config.toml
hidden_size = 128
hidden_act = "swiglu"
router_score = "sigmoid"
routed_scale = 1.0
balance_bias = true
norm = "rmsnorm"
optimizer = "adam_atan2"
learning_rate = 0.00283
beta1 = 0.9
max_seq_len = 512
max_steps = 4289
Below are experts of layer 4 (counted from 0) of a mixture-of-experts language model. Rows are named router (the router's row for the expert), gate (a neuron's input weights, with its number), up (a neuron's input weights, with its number) and show model dimensions 0-127. Each number is 128 + 32 x the weight over its row's rms, rounded and kept within 0 to 255.
After each expert's rows: a language model's description of what the expert responds to; "mostly gets" lists some tokens that are sent to it at least half of the time. This comes from a sample of Wikipedia text that the model never trained on.

# expert 39
router [ 83 118 120  99 188 160 113 130 151 137 144 179 103 142 137 104 149  75  98 133  70  78 107 150 155 137 189 117  74 153 101 199 185 125  86 100 118 161 126 106 131 119 113 142 114 167 137 162 165 126 111 105 131 124  79 144 141 149 141 210 127 131  72 160 120 140  94 123 192 182 149 112  91 170 107 161 141 134 136 187  52 168 104 143 119 144 103 114 110 131  98 140 103 145 140 204 146 157 136  98 177 136 121 144 106 125 128 124 121  90 122 140 171 169 116 144 123 165  78  87  85  81 138 169 200  91 108  91]
gate3 [144  97 152 125 145 156 122 164 136 157 199 118 155 178 101 139 116  75 118 190 146  88  57 151  99 109  90 114 186 138 192  85 104 144 132 157 116  68 119 147  72 142 109 180 183 128 108 123 158  71 110 145 133  91  75 212 126 144  95 149  88 116 165 133 159 123  71  99 140 108 120 135  87 181 186 110 137 161 195 152  89 153 129 125 165 113 190  95  97 102 143  55 130 136 125 185 113 157 139 103 121 152 168 103 105 171 151 118 102 130 162 127 138 122 152 148 124 116 103 142 134 135 143 121 144 135 160  97]
up3 [166 111 118 113 112 132 125 146  94 152 199 137 126 138 118 136 168  76 150 176 112  84  96  93 121 106  85 112 152 145 133 121 139 166 135 182 116 137 114 120  78 136 147 164 175 152 101 144 133 110 175 144 166  94  74 207  94 106 127 139 101 115 117 173 132 125 110 142 137 114 110 191  87 172 183 124  72 146 213 170 120 109 113 144 176 135 181  92 125  88 148  90 126 114  79 195  81 165 103 122 133 185 112 114 106 127 142  93  77  89 140 113 149  95 182 149 118  69  93 110 108 131 142  83 130 128 190  94]
It responds to: Table pipes between numbers, units and coordinate symbols after digits, such as km, lb, °, ′, kg, billion.
mostly gets: " km", " lb", "″", "′", " billion", "°"

# expert 15
router [ 85  73 127 144 206 152 106 145 105 114 161 226 142 112 153 177 134  77  88 120 119 112  77 125 150 160 169  97 137 131 194 175 203  97 140 175 161 137 149 118 137  99 137 140  80 152 155 125 199 152 132 104 114  91  97 117 102 122 130 149 152  93  83 126 139 160 105  50 176 115 187  98 146 156 120 133 144 131 151 150 115 148 120 109 111  82 104 112 183 133 146 110 126 122 169 164  94 121 172 129 126 177 109 186 109 156 128 150 116 106  98 133 165 127 123 154 105 159  95 105 140 156 137 165 215 118 142 107]
gate0 [100 132 104 102 163 141 147  83 142 116 135 162 173 152 156 112 102 118  78 146  56 101  88 167 126  92 162 170 101 109 106  70 221  85 138  45 108 134 156 171 121 149  87 132 135 163 111  98 112  65 171 152 118 134 130 154 159 120 126 152 101 122 127 137 156 138 124 133 157 119 128 126 117 134 150  99 144 121  61 110 136 130 150 161 108 149 134  81  86 163 141 127 137 168 172 125 154 128 173 123 153 138 182 132 138  80 145 200 149  51 112 107 130 147 101 128  79 120 112  92 156 134 148  55 194 136 187 178]
up0 [103 131 140 117  85 119 100 122 164  94 111 105 158 138  90 153 161 129 143 181 175 161 116  57 124 124 144  87 111 133  99 102 111 190 117 141 130 133 137  74  70  96 115  91 142 153 108 141  63 127 115  90 153  99 140 112 198 124 146 160 200 104  80  72 167 155 106  99 160 131 136 138 150 115  90 175 140 122 148  91 122 126 130  91 121 126 144 116 146 119 102 149 109 147  70 150 114  54 159 115  73 101  80  50 158  81 119 115 128 106  95 126 120 146 109 116  96  83 112 175 112 122  96 212  72 115  70 116]
It responds to: Copula verbs was, is, were, been, being, typically right after a subject pronoun or relative which/who, as in who was, it is.
mostly gets: " been", " being", " was", " were", " are", " be"

# expert 21
router [ 86 124  78 129 157 167 105 130 121 113 205 173 148  97 125  94 158  87  91 121 161 103 100 123 161 138 174 128  99 172 121 174 159  77  50 132 149 150 110 120 119 156 142 153 141 196 181 154 169  85 119 129 133 135  92 148 122 111 159 136 144  89  84 136 116 124  70  77 160 153 157 151 141 140 130  90 133 139 140 160  21 158  70  75 109 120 119 103 108 132 132 154  99  82  92 120 133 163 128  98 119 149 102 177 131 113  88 112 155 134 119 201 165 140 127 164 163 157  61 148 118 115 150 134 197 127 142 130]
gate1 [151 110 149 102 155 198  92 123 116 146  98 147 141 115  82 108 213 102  75 142 143 153 139 175 137 156 158 115 124 123  99 149 159 160 117 190 108  72 135  99 180 163  84 143 145 105 222 188 114 126 122 148 129 104 172 169 185 153 142 112 125 123 114 170 129 112 134 201 162  49 129 166 125 131  89 135 111 146 185 135  87 145 163 128 122  86 124  97 144 155 124 132 184 119 124 138 116 169 142  97 118  92 207  64 159 136 108 128 121 158 102  74 103 150 125 105  85 121 140 114 125 148  96 108 134 134  75 129]
up1 [189 101 108 144 144 146  76 108 129 109 157 140 118 116 147 108 127 167  72 134 117 179 109 134 140  81 129 122 193 176 132  64 192 107 124 170 141 181 143 137  70  83 138 108  86 162  96 124 150  95 131  96 171 188 150 105 154 166 128 111  84 174 115  91 103 176 107  67  99 138 118 145 138 129 131 160 196 117 117  81  94 145 157 100 191 159 187 195 153  78 140 146 107 117 120 101 120 170 175 130 137 123  99 206 114 103 139 117 130 115 154 164 188 125 114 101 127 121 110 182 162 123 122 144 157 110 141 113]
It responds to: Mid-word pieces of non-English proper names, especially Hungarian, Romanian and Turkish, plus apostrophes and abbreviation dots, as in Szeg-ed, Sz-ő-ke, O'.
mostly gets: "OT", "EC", "feld", "ă", " Andre", "UT"

# expert 60
router [117 102 117 147 155 127 159 129 144 139 163 178 143 154 180 102 135 102  75 122 117 115 128 156 140 102 174  74 141 162 150 145 136 112  82 118 100 158 147 147 174 105  83 107 125 158 180 165 173 126 131 122 133  84 107 173 164  87 171 214 157 112  82 132 139 138  50 132 200 111 160 113 158 118 122 142  74 131 129 135 106  99 123 160 108  94 109 136 112  81 164 162 118 150 168 126 155  90 189 101 122 139  80 120 150 163 167 164 141  61 158 160 165 188  86 111 108 177  76  87  99 116  88 133 162  81 160 128]
gate3 [146 137 118 107 125  55 146 104 128 110 134 127 142  91  89 176 153 162 107 114 125 103 111 105 149 221 199 169  85 128 211 138 131 129 137 154 106 116 161  98 145 146 127 104 149 111 107 155 125 131  58 131 160 146 107 151 109 188 144 131 113 131 125 168  85 143 120 129 110 208 121  80 108 123  42 152 111 143  77 171 127 129 143 147  77 101 135 129 110 160 157  91 154 205 102 142 122 139  78 139  52 119 158 100 100 148 143 154 123  77 158 113 168 125 119 105 106  86 100 136  76 162 134 131 134  80 126  76]
up3 [ 75 137  95 148 131 117 182 100 125 131 178 110 123 147 129 135 178 101 119 146 163  90 117 173 193  98 108 137 133 100  92  88 161 158 203  94 137 167 138 116 210 149 173  84 123  80 188  97 119 110 181 138 171 109 150  95 139  61  99 172 181 122 148 136 149 126 126 138 105  86 125  26 147 121 143 183 112  97 114  80 117 113 132 150 115 135 118 153 169 106 149 120 124 130 147 173 124 178  51 168 170 106 150 111 131 116 113 154 158 137  93 139 117 102 120 154 151 134 152 180 107  95  97 134 137 134 133 183]
It responds to: Occupation nouns and agent suffixes in bios, such as guitar-ist, vocal-ist, politician, writer, actor, plus instrument names like viol-in.
mostly gets: " writer", " politician", " producer", " singer", " author", " scholar"

# expert 2
router [103 148 130 110 147 137 126 128 127 136 183 191 162 105 114 147 126 103 122 154 132 109  69 161 144 122 164 123 127 132 157 122 147  74  82 167 124 150 106 170  95  92 140 127 159 169 175 120 138  83 131 110 120 137 121 163 143 106 200 151 143  81  84 128 131  78  63  83 140 113 157 127 128 124 102  71 131 115 142 110  10 102  61 135  87  67 131 158 158  82 140 138  78 140 126 148 103  91 153 121  93 153  87 131 109 158 105 140 142 134 170 197 199 188 104 159 176 166  94 120 121 129 112 142 176 119 135 129]
gate1 [129 116 137 140  84  79 103 162 140 125 159 179 127 127 138 152 122 138 122  70 127 129 118 172 203 144 151  68 131 103 159  77  95  93 109  94 139 102 174 188 138 117  84 138 126 130 114 110 173 143 129 112 145 167 137 130 164 149 121 169 170  95  85 133 153 100 128 161 127  87 124 140 104  99 116 115 114  61  76 117 121  82 159 131 152 138  88 146  85 104 132  97 168 131 149 155 114 166 135 102 162 159 171 106 151  37 159 102  55 141 169 142  82 134  91  82 139 205 156 111 134 109  76 143 156 162  60 170]
up1 [ 99  82 128 145 140 177 140  78 146 156 153  78 102 123 139 115 156  87 131 122 161 111 144 156 119 119 125 212 191 194  70 155 112 172 135  67 156 129  95 126 116 151 182 169 100 159 120 183 130 114 109 147 129 131 123 109 144 132 168 101 129 170  93 121 131 131  79  53 115 148  98 131 145 151 113 188  73 170  94 134 106 181 108  99 134 124 101 133 100 126 136 113 170 105 181 154 138  86 140 109 121  74  48 130 117 185 110  89 167 170  89  93 163 105 158 132 132  98  99 160 115 156 187 128 134 103 153  88]
It responds to: Last letters or short endings of names and words, mostly e, often foreign or proper names: Sen-e, Iuri-e, revenu-es, Hu-be-i.
mostly gets: "e", " 1938", "wick", "amm"

# expert 28
router [ 95  94 122 114 209 148  83 131 138 153 127 169 162 109 126 164 125 112  95 163 105  58  88  88 120 115 178  97 126 142 150 140 203 104  72 102 139 140 146 148 122 128 157 134 120 140 138 148 152 107 124  90 107 113  62 145 136 124 183 137 140 123 101 128 192 121  86  87 163 133 171  51 180 139  76  69  95 121 148 169  38 108 117 175  78 163 128  98  93  96 136 129 103 155 140 128 153 128 165 113 133 127 127 150 125 119 136 151 155 107 148 144 157 172 118 154  80 196  83 132 117 154 134  80 183 102 166 121]
gate0 [165 107 147 102 171  62  87 130 125 130 131 110 116 108  79 132 133 131  84 177 113 122 152 145 102 172  91 117 119 169 116 121  43 148  75 105 132 103 105 119 125 108 123 153 105 113 121 142 115 156 101 163 125 151 134 160 125 125 153 137  96 110 160 151 224 118 104  57 151 204 167 125 147 152 158 117  11 100  87 149  95 182 152 126 122 147  76 127 131 165 119  96 104 140 127 119  98 181  48 134  92 112  72 112 129 105 138 106  80 134 176 101 128 136 173 146 147 165 148 144 126 135 154 157  96 158 130  98]
up0 [134 168  93 145  95 121  88 114 103  90 109 131 138 152 161  96 168 141 196 102 144 159  86  65 120 120 152  95 148 122 140 100 187 101 166 167 123 201 132  99  95 111 148 189 147 156 144 108 177  97 158 150 174  90 106 119  78 128 120  84 146 121 111 142  16 118  79 173 146 102 104 154 113 156 143 126 155 147 129  74 191 131 126  96 103 116 150  91  91 119 161 147 146 146 106 157  97 102 164 131 142 181  83 121 127 168 132 197 146 134 137 162 132 130 164 129 116  65 111 112 167  79  93 127 163 142  89  99]
It responds to: Naming phrases such as known as, called, renamed and genus, plus the hyphens in Markdown table separator rows like |---|.
mostly gets: " called", " beetle", "also", " govern"

# expert 48
router [112  77  89 129 200 180 124 137 117 149 160 193 124 131 125 126 172 112 137 130 159  84 106 109 152 137 162 114 112 143 126 157 197  93 102 156 174 140 134 182 112 124 129 177 104 154 184 104 223 115 114  85  94 166 117 158 119 187 140 185 146  78  96  82 156 144  82 105 136 115 140 122 102 202 133  99 127 148 130  97  89 103 121 103 116 127  95 109 132  88 111 158  88 132 158 218 152 137 164  74 120 111 132 147  93 151 101 122 102  84 136 117 187 128 110 154 138 196 113 139  86 112 104 146 165 128 115 137]
gate1 [111  91  65 107 153 119 139 140 145  76 119 120 109 136  77 117 128 110 122 139 123  83 183  89 136 100 132 188 157 121  95 153 179 181 123 117 129 100 130 118 137 148 165 109 145 163  95 142 139 122 166 111 101 153  62 104 146 143 118 126 128  88 156  98 135  92 124  67 147 167 122 138  93 105 136 146 166 211 102 168 139 165 143 143 147 165  89  56 121 100 133  73 195 138 138 229 161 172 162 106 154 171 128 173 151  74 138 142  98 136  96 154 156 114 127 157 111 136 152 140 121 106  68  56 128 136 177 154]
up1 [167 144 153 155 156 104 119 151 108  74 145 148 133 143 176 153 193 137 123 184 140 117 134 212 101 173 105 123  96 122 175 140  69 180 135  77 145  67  96  78 117 120  97 155 175 146 103 117 188 140 149 124 147 133 155  98 145 124  85 118 151 124  99 134 184 133 126 116 124 127 111 173 137 126 147 137 164 133 129  97 142 129 115  54 132 137 180 171 108 177 133  83 166  72 106 116 162 144 163  89 142 157 167 158  71  85  98 124 126 135 113 102 138 176  84  89 211 168 148  90 137 111 130 105  74 137  88 129]
It responds to: Main verbs after a subject in biographical or historical narrative, such as won, took, received, held, became, had.
mostly gets: " won", " took", " received", " moved", " wrote", " held"

# expert 24
router [122 106 131 115 187 150 132 135 123 148 144 158 153 158 125 146 188 111  56 157 130 117 147 109 125 127 164 105  92 129 148 136 193  88  80 136  90 125 201 136 132 114  82 186  90 164 162 137 166 176 127  79 116 134 118 123 110 122 171 123 133 103 131 151 148 162  80 112 198 159 132 121 168 180  97 124 105  68 157 165  66 117 118  95 153 133 149 128 160 140 138  91 140 115 150 140 178 117 166  91 113 152 116 127 100 128  72 162 126  69 187 166 190 140  80 146 134 180  61 131  95 134 114 166 198 108 107 120]
gate1 [138  56  97 126 201 119 148 141  68 118 105 148 125 128  96 204 135 156 143 123 113 121 104 119  96 111 116  90 142 125 156 142 139 110  45 143 131 132  44 104 197 135 143 188  90 159 129 138 146 101 104 180 137 158  62 100  85 107  93 149 126 113 102 112 113 141 121 112 214 129 200 148 134 158 134 117 139 161 152 140 104 153 113 191 110 154 134 125 190 117 163 147 123  84 127 134 137 162 156 119  70  98 142 128 109 151 146 162 109 127 157 178 170 147  77 171  86 158 130  97 132 122  85 160 128  96  87 146]
up1 [157 204 154 134  88 121  89 126 217 165 124 109 137 132 185  74 142  88  84 174 131 144 143 115 168 178 173 161  81 100 102 118  86 148 158 119 104  77 131 167 101 109  88  84 131  91 146 118 122 177 129 117 161  89 176 170 162 155 156 147 139 150 110  95  96 108 129 149  49 126  92 151  86 106 153 201 142 112  84 117 110 140 158  88 151 106 131 138 103 135 109 108 130 179 128 123  97 100 142 136 176 184 122 134 120 113 129  91 122 169  98  57  91 121 130 134 167 111 122 116 143 133 144  78 142 167 176  75]
It responds to: Nouns like list, table, rank, age, number, plus both, variety and slashes, as in all-time wins list, were both defeated, N/a.
mostly gets: " both", " list", " List", " table", " variety", " age"

# expert 35
router [ 81 113  94 100 176  91 129 130 135 133 199 206 130 166 154 145 139  91  96 137 152 102 113 138 148 126 164 164 116 126 132 149 166 108  83 109 147 133 122 116 120  99 127 154 145 173 167 100 158 111 125 136 113 104  79 148 145 109 187 134 140 124 101 106 135 127  94  88 183 171 123 148 137 159 138 122 121 142 141 147  89 132  77 143  79 102  60 107 176 115 170 136 125 142 108 112 158  23 176 101 108 135  99 162  98 156 131 122 116 130 118 192 214 161 137 180 153 201  84  85 121 128  86 192 168 116 126 126]
gate1 [138 169 122 111 125 113 124 173 163 130 178 116 118 140 155 146 157 103 163 151 139 203 185  96 160  77 125 168 167 171  74 114 132  74 140  89 120 111 140 147 162 120 102  69 141  54 105 136 173  87 117 146 130  47 114 217  69 157 150 167 148 109 138 162 149 114  95 124 131  90 124 100 153 177 111 138 166 126 157 130 117 120  95 128 113  96 119 111 105  58 119 187 113 166 114 161 137  99 169  99 132  74 117 119 139 101 128 123 184 108 124 125 157 159 182  94 133  99  83 143 136  67 104 108 128 183 119 124]
up1 [146 136 172 124 156 104 140 128 128 149 157 103 184  12 158 159 121 129 137 199 128 131 127 100 160 138 114 131 124 137 115 147  96 122 123 150  73 129  99 130  72 189 117 157 108 161  51 207 102 194 113 138 110 173 131 108 118  94 142 116 155 111 150 112 150 147 135 147 213 149  95 112 153  92 109 143 104 153  76 150 140 109 128  71 138 129  75 111 152 165  90 113 104 136 147 113 138 105  81 113  72 103 122 191 143 132 133 119 117 156  93  56 137 101 120 116  97 166 166 124 161 120 111  70  95 118 167 105]
It responds to: Connectives and prepositions that open or join clauses, such as although, despite, throughout, during, where, with, including their word pieces.
mostly gets: " throughout", " despite", " following", " although", " though", " where"

# expert 5
router [107 130  90 115 186 141 137 133 123  93 154 181 136 117 167 124 147 128  75 145 144 119 108 141 126 124 171 126  83 153 132 157 170  99  36 112  72 112 121 151 172  91 119 174  93 117 181 156 187 133 129 107 115 111  94 171 162 107 164 146 140 104 110 177 109 155  40 102 180 137 159 151 111 211 123  93  75 100 126 175  92  89 141 132  87 151 127 123 115 131 133  98 114 142 144 180 172 134 187 104 128 121 106 149  99 165 124 152 165 109 169 144 198 181 125 155 182 154  82 114 112 122 183 140 150 124 118 133]
gate2 [ 72 129 195  95 141 121 150  90 120 192 141 138 127 198 149 159 172 153 104 114 150 125 168 190  84 102 172  60 215 109 117 159 137 169 111 163 115  81  81  67 102 150 138 125 136 142 121 139 138 178 150 148 130 134 142 138 149 130 112  94 153 142 144 133 162 113 156 125 112 158  83 132 149 123 136 197 132 117 140 129 111  59 108 125 170  80 126 149  82 104 105 129 180  83 150 131 128  76 131 179 146 157 132 139 136 214 132 135 148 108 125 106 141 142 112  90 145 185 127 127 125 192 129 117  80 133  58 131]
up2 [163 171 121 138 160 107 128 145  86 129  90 134 141 107 139 211  79 132 102 164 138 134 212 180  86 182  95 110 160 155 110 126  81 111 121 101 115  99  56 129 107 126 109  99  76 128 131  82 120 128 129  96 129 108 146 189 107  88  76  92 178 145 102 154 167  95 174 144 135 118 177 112  77 148 131 137 117 138 157 140 145 164  78 126 203 117 188 145 128 150 100  97  65 172  80 130 129  84 121  95 122 138 111 122 119 136 191  87 131 116 127  92 102  96 109 138 126 141 149  70 160 111 142  58 116 158 146 117]
It responds to: Equals signs opening or closing wiki section headings such as ==Players== or ==Awards==, plus quantifiers like various, several, other, different.
mostly gets: " various", " several", " associated", " different", " numerous", " multiple"

# expert 49
router [123 113  98 152 156 131  87 129 160 135 200 198 141 143 177 146 111 115  75 137 160  67 108 111 149 121 183  89  82 146 119 167 180 153  72 131 121 154 118 116 141 121 115 162 148 150 190 151 166  90 130  92 126 154  93 133 126 103 115 172 150 143 139 123 147 130  74 104 170 164 166 108 119 145  88 155 117 137 161 127  52  97  95 146 130 139 146 120 121 114 138 142 125  96 154 164 146 101 166  98  85 136 174 151  62 128  93 154 123  76  80 180 234 162 149 160 148 179 108 135 118 102 108 135 189 111  92 132]
gate0 [122 140 144  94 156 152 140 173 101 124 229 179  72 138 135 112 140 136 150 122  84 112  99 109 194 143 104 116 119 176 133 132 188  61  83 126 113 124 138  84 131 134 131 125 128 163 163 146  87 143 173  94 146 120 149 106 160 141 102 130 131 109  94 111  89 151 116  89  98 179  71 174 152  58 145 134 169 178 135 130 134 145  87 138 127 105 118 209 130 146 138 122 115 157 146 128 126  78 110  97 142 115 113 125 100 156  60 104 102 167 130 130 174 148 120 143 178  95 118  95 165  79 132 183 229 137 112 130]
up0 [164 131 108 184 103 101 110  92 158 125  77 190 188 165 138 130  95 111 114 147 208 201 148 116 106 122 136 120 167 149 103 103  88 118  91  83 167 124 145 170 143 160 157 108 114 127 111  64 160 153  81  95 181 135 116 132 155 123 144 179 146 107 101 117 136  85 145 118  84 112 128 110 117 112  34 101 122 146 155 106 146 133 154 132 131 175  25 133 104 110 141 127  98 140 120 129 121 129 173 140 127 171 181 113 188 110 159 116 160  57 121 165  83 149 108 105 142  80  96 148 101 101 126 114 168  96 138 121]
It responds to: Inner pieces of proper names and later digits of years in tables and lists: Seba-st-ian, li-qu-idated, 19-72, MS-c.
mostly gets: "TS", "Senior", "Medal", "OR", " Gran", " Mr"

# expert 44
router [143 112 102 126 163 158 129 129 166 111 134 172 137 112 161 118 129 111  56 176 145 113 126 156 152  83 201  93 139 114 134 143 169 156  69 180 158 151 117 101 147 149 133 129 173 156 200 148 170  90 121 100 118 139 126 136 120  92 169 122 166 116 108 130 144 142  90  93 191  91 181  83 141 145 101 133 107 127 114 106  43 102 134 136  87 127 154 164 112 100 127 124 130 123 120 162 193 117 112 106 112 163 153 186 154 158 147 168 139  73 158 154 194 180 151 150 110 200  59 147 121 111  92  80 180 131 124 121]
gate0 [152  83 130 147 143 115 166 109 128  96 103  99 115 120 148 132 122 101  97 127 131 133 131 117 158 122  74  51 141 178 192 162 144 107 118 168 163 102  96 122  94 159 138 128 121 161 110 180  95 100  86 175  96 121 145 169 120  82 120 113  82  49 168 105 159 139  97 102 142 117 122 171 134  77 115 129 165 157 151 137 103 176 143 160 147 136 147  71  96 102 188 100 114 126 126  63 191 143 113 130  90 201 168 146 111 143 104 131 176  99 150 153  74  77  79 184 162 131 188 102 142 185 131 133 111  90 132 139]
up0 [155  90 188 144 105  90 110 113 118 163 101 118  98 154  81  76 113 185 116 127 178 127 174 145 115 143 163 158 115 213 136 119 105 129 158 111  56 129 122 131 153 129 121 133 142 116 130 161 154 142 142 135 125  96 138 101 151  71 119 162 164 176 173  72 172 138 119 126 124 179 226 114 120 146 133 147 101 153 181  93 106 129 153 186 113 160 130 118  69 170  99 143 141 146 118 133 144 166  68 105  63 104 114 161 145  88 131 158 139 119 164 208 141 107 101 145  68 147 143 144  82 150 175 153  94 144 150 117]
It responds to: Cells and pipe separators in sports and tennis tables, such as Challenger, Clay, Hard, league names, scores and zeros.
mostly gets: " LINEAR", " Clay", " Hard", " Down", "TC", " Baseball"

# expert 31
router [ 99 145  91 112 221 130 126 138 200 138 162 184 148  96 167 163 163 122 107 124 148 137  80 168 154 108 199 130 133 153 137 151 145  94  85 132 166 157  97 125 103 130 133 127 123 152 176 145 198  94 122  92 120 138  91 144 131 133 138 133 155 102  72 121 137 105  92 112 111  94 137 172  73 139 105 113 110 139 113 116  41 130 128 160  46  97  99 132 117 108 144 120  99 136 121 143 132 169 117  83 127 145 114 178 128 105 122 142 128  82 181 164 161 159 117 141 132 161  76  99 136 102  69 134 239  94 121 130]
gate0 [126 115 113  71 114  84 129  93 148 126 146 155 174 199 171 102 146 142  54 123 155  96 156 152 116 168 177  99 150 180 108 129 141 138 153  88 187 103 100 105 106 128 100 109  68 223 166 162 124 105 103 171 126 136 113 142  97 159 120 162 162 124 151 127  62 128 106 119 153 104 144  98 130 146 107 139 141  83  93 136 133 106 110 152 143  48  99  63 109 145 144  97 165 135 153 163 109 104 135 102 121  84 102  52 201 141 153 121 165 141 188 136 124  99 140 152 133 142 117 176  96 122 123 149  87 180 142 108]
up0 [139 121 160 131 116  59 146 121 134  93 137 126 143 147 135 127 137 123  16 110 147 103 149 142 147 185 173 157 149 131 152 115 123 158  89 130 186 105 138  68 106 143 135 122 118 164 126 142 106 130  95 141 132 128 179  64 163 171 110  90 121 110 144 139 133  87  84 120 141 119  95 138 104 122 151 135 117 102 160 112  80 102  98 114 136  56  84 118  53  93  76  97 129  72  91 100 114 118 100  32 136 132  51  81 158 106  64 101 177 144 158 107 113  94 123 120 172 126 102 152 153 102 141 113  96  96 154 108]
It responds to: Geographic head words and syllables of Asian or exotic names: River, Station, Coast, Mountains, Kom-aga-ta, Ju-mon-ji, Philhar-mon-ic.
mostly gets: " Coast", " Ocean", " Station", "pur", " Avenue", " River"

# expert 25
router [ 67 107 115 127 190 147  89 125 135 117 168 181 128  92  90 167 147 144  58 138 144  79  92 117 126 124 182  89 159 144 157 135 145 144  89 155 137  98 170 140 120 162 127 176 149 165 200 141 174  89 117 114 124  79 108  88 138 166 133 156 128 128 127 114 202 135  69 119 188 143 206  99 124 121 110 108  90 111 115  88  66 156 142 122  88 131 102 130 164 143 121 101 124  68 101 112 162  90 190 118 127 100 139 209 142 132 138 115 115 141 133 118 186 167 129 174 117 195  88 143 116 127 111 124 141 103 149 135]
gate2 [142 121 143 102 123 113 106 123 101 172 136 136 163 106 142 141 120 181  92 169 188 174  96 108 160 165 133 149 127  90 124 106 166  96 140 168 144 114  92  68 119 107 133 155 108 188 139 169  98 148  93  92  46 133 104 194 102 105 115 126 126 151 179  70  99 115 120 154 173 145 161 113 187 111  93 130 100 151 130 119  86 124 147 166 122 190 122 114  88 112 142 159  88 132 112 160  55 120 183 113  71 129  74  91 134 150  91 133 103 131 227 167 191 116 126 144 103 129 146 145 118 151 145 165 129 143  76 144]
up2 [106 121 138 184 117 177 121 149 111  79  79 117 186 181 126 159 124 136 104 128 142 161 155 131 108  78 101  98 192 134 154 107 128 130 135 142 155 103 154 165 116 143 144 122 184  64 142 104 114  74 132  91 189  73 166 130 158 110  78 135 201 188 147 122 117 155 113  66 114  84  76 170 120 117 138 133 149 129 117 133 157  90 164 108 133 114 126 106 101 119 192  94  99 146 145 117 125 160  84 136 132 125 106 206 128  97 126 128 181 166 172 129 147  93  55  63 125 126 141 150 128 119  67  98 119 145 161 168]
It responds to: Pipe separators after "Total votes" in election tables, and inner syllables of foreign or Spanish names: Se-ba-stián, Ant-ón-io, Arie-ș.
mostly gets: " Chevrolet", " Shan", " Ka", "math", " will", "ba"

# expert 3
router [ 57  63 113 127 189 111 125 177 136 132 157 152 153 118 126 157 136  74  74 133  99  97 132 138 153  99 172 120 115 130 154 168 172 111 111 153 110 107 187 127 134 115 119 125 139 148 199  96 188 137 118 117  99 115 113 136 124 144 186 117 112 127 112 140 202 130  54 110 200  97 172 100 147 160  94 115 135 136 134 129  83 133  70 153  74 128 101 125 156 142 115 125 123 141 136 169 133 118 186 125 122 132 145 143 108 145 139 168 110  97 142 140 185 141 107 172 117 196 100 139  20 147 115 144 114 117 131  49]
gate1 [135  77 158 190 153 196 117 149 151 149 171 123 159  95  58 139 187 140 154 140 134 147 131 141 114  97 175 170  80  96 101  86 214 174 115 108 126  89 149 129 141 130 137 115 142 109 134 100 125 105 118 110  94  80 114 141 105 100 101 158 114 182 133  78 168 117 144 119 127  87 144 171 123 174  70  96  97 100 145 173  78 151 158 160 127 100 128  89 148 157 168  17 108  95 155 118 127  85 142 141 135 128  94 126 135 178 151 170 143 130 174 107 151 141 170 161 147 126 144 166 105 103  94 144 162 131 113  75]
up1 [125  62 150 152 147 181 179 123 154 135 174 102 132  88  72 150 178 114 145  96  92 155 117 100 111 104 151 179  81  91  89 124 181 178 130 119 137  70 164 168 161 151 145 146 155 105 146  95 107 143 119  99  88  30 114 144 114  88 110 162 126 163 125  80 149 116 148 148 119 105 147 193 104 143 108  90  77 135 137 141 118 152 147 164 101  96 110  91 128 180 102  38 104 118 151 130 124 149 143 147 144  81  81 139 134 151  99 156 147 128 176 111 137 131 156 174 120  81 185 143 119  68  65 134 141 130 116 123]
It responds to: First token just inside an opening bracket or after an equals sign, often digits of years, as in (born, (184, ===.
mostly gets: "disambiguation", "which", "#", "See", "with", "born"

# expert 19
router [109 128 117 127 161 163 107 136 128 143 185 197 153 127 129 106 126  81  50 166 156  47  74 138 121 118 175 145 116 121 114 121 155 138  61 142 135  90 164 200 134 146  91 185 127 188 204 121 184 116 126 100 145 137 123 133 185 108 174 155 119  63 149 102 157 100  73 145 183 144 152 148 154 184 123 144 122 114 105 112  65 147 118 145 104 121 135 111 170 153 167 133 136 129 134 130 189 118 132 117 112 125 120 127 106 144 131 133 116  92 156 130 200 194 101 160 138 144  78 103 121 119  98 119 188 137 139 124]
gate1 [123 100 154 170 118  51 141 128 119 137 107 125  95 171 190  93 168 189 118 144 147 157 107 112 150 154 122  43  87 126 115 143 122 114  62 128 158  76 138  77 112 191  88  98 108 203 119  63 137 126 148 128 141  56 186 124 112 140 113 187 149 101 133  89 148 106 105 142 127 181 115  95  70  84 125 134  89 139 120 126 133 128 131 127 111 175 138 146 136 150 130 102 167 142 141 141  90  83 163  68  87 124 116 164 125 172 170 123  85  93  73 122  84  90 103 159 153 144 113 141 133 141  75 101 144 107 133 134]
up1 [113 126 130 127 140 124  79 129 119 134 110 129 111 136 115 134 148 138 143 119 155 120 150 157 182 106 145  81 138  95 226  78  95 131 113 133 146 136 149 161 129 127 148 148 142 168  94 122 132 132 125 113 124 168  84 145 160 163 189 143 129  67 133 129 143 109  91  72 133 154 151 146 146 152 112 143 144 136 107 142 143 172  80  94 127 102  97 100 109 218  62 172 131  38  80  81 104  89 166  91 149 156 153 172 106  89 126  91 113 158 151 113 167 120 114 132 120 169 161 192 100 190  50 160  79  83 113  99]
It responds to: Word-final pieces completing common nouns, especially abstract ones, plus from after prevent: amnes-ty, electrol-y-te, T-shir-ts, obitua-ries.
mostly gets: " reduce", "urance", "hip", " connection", "care", " sex"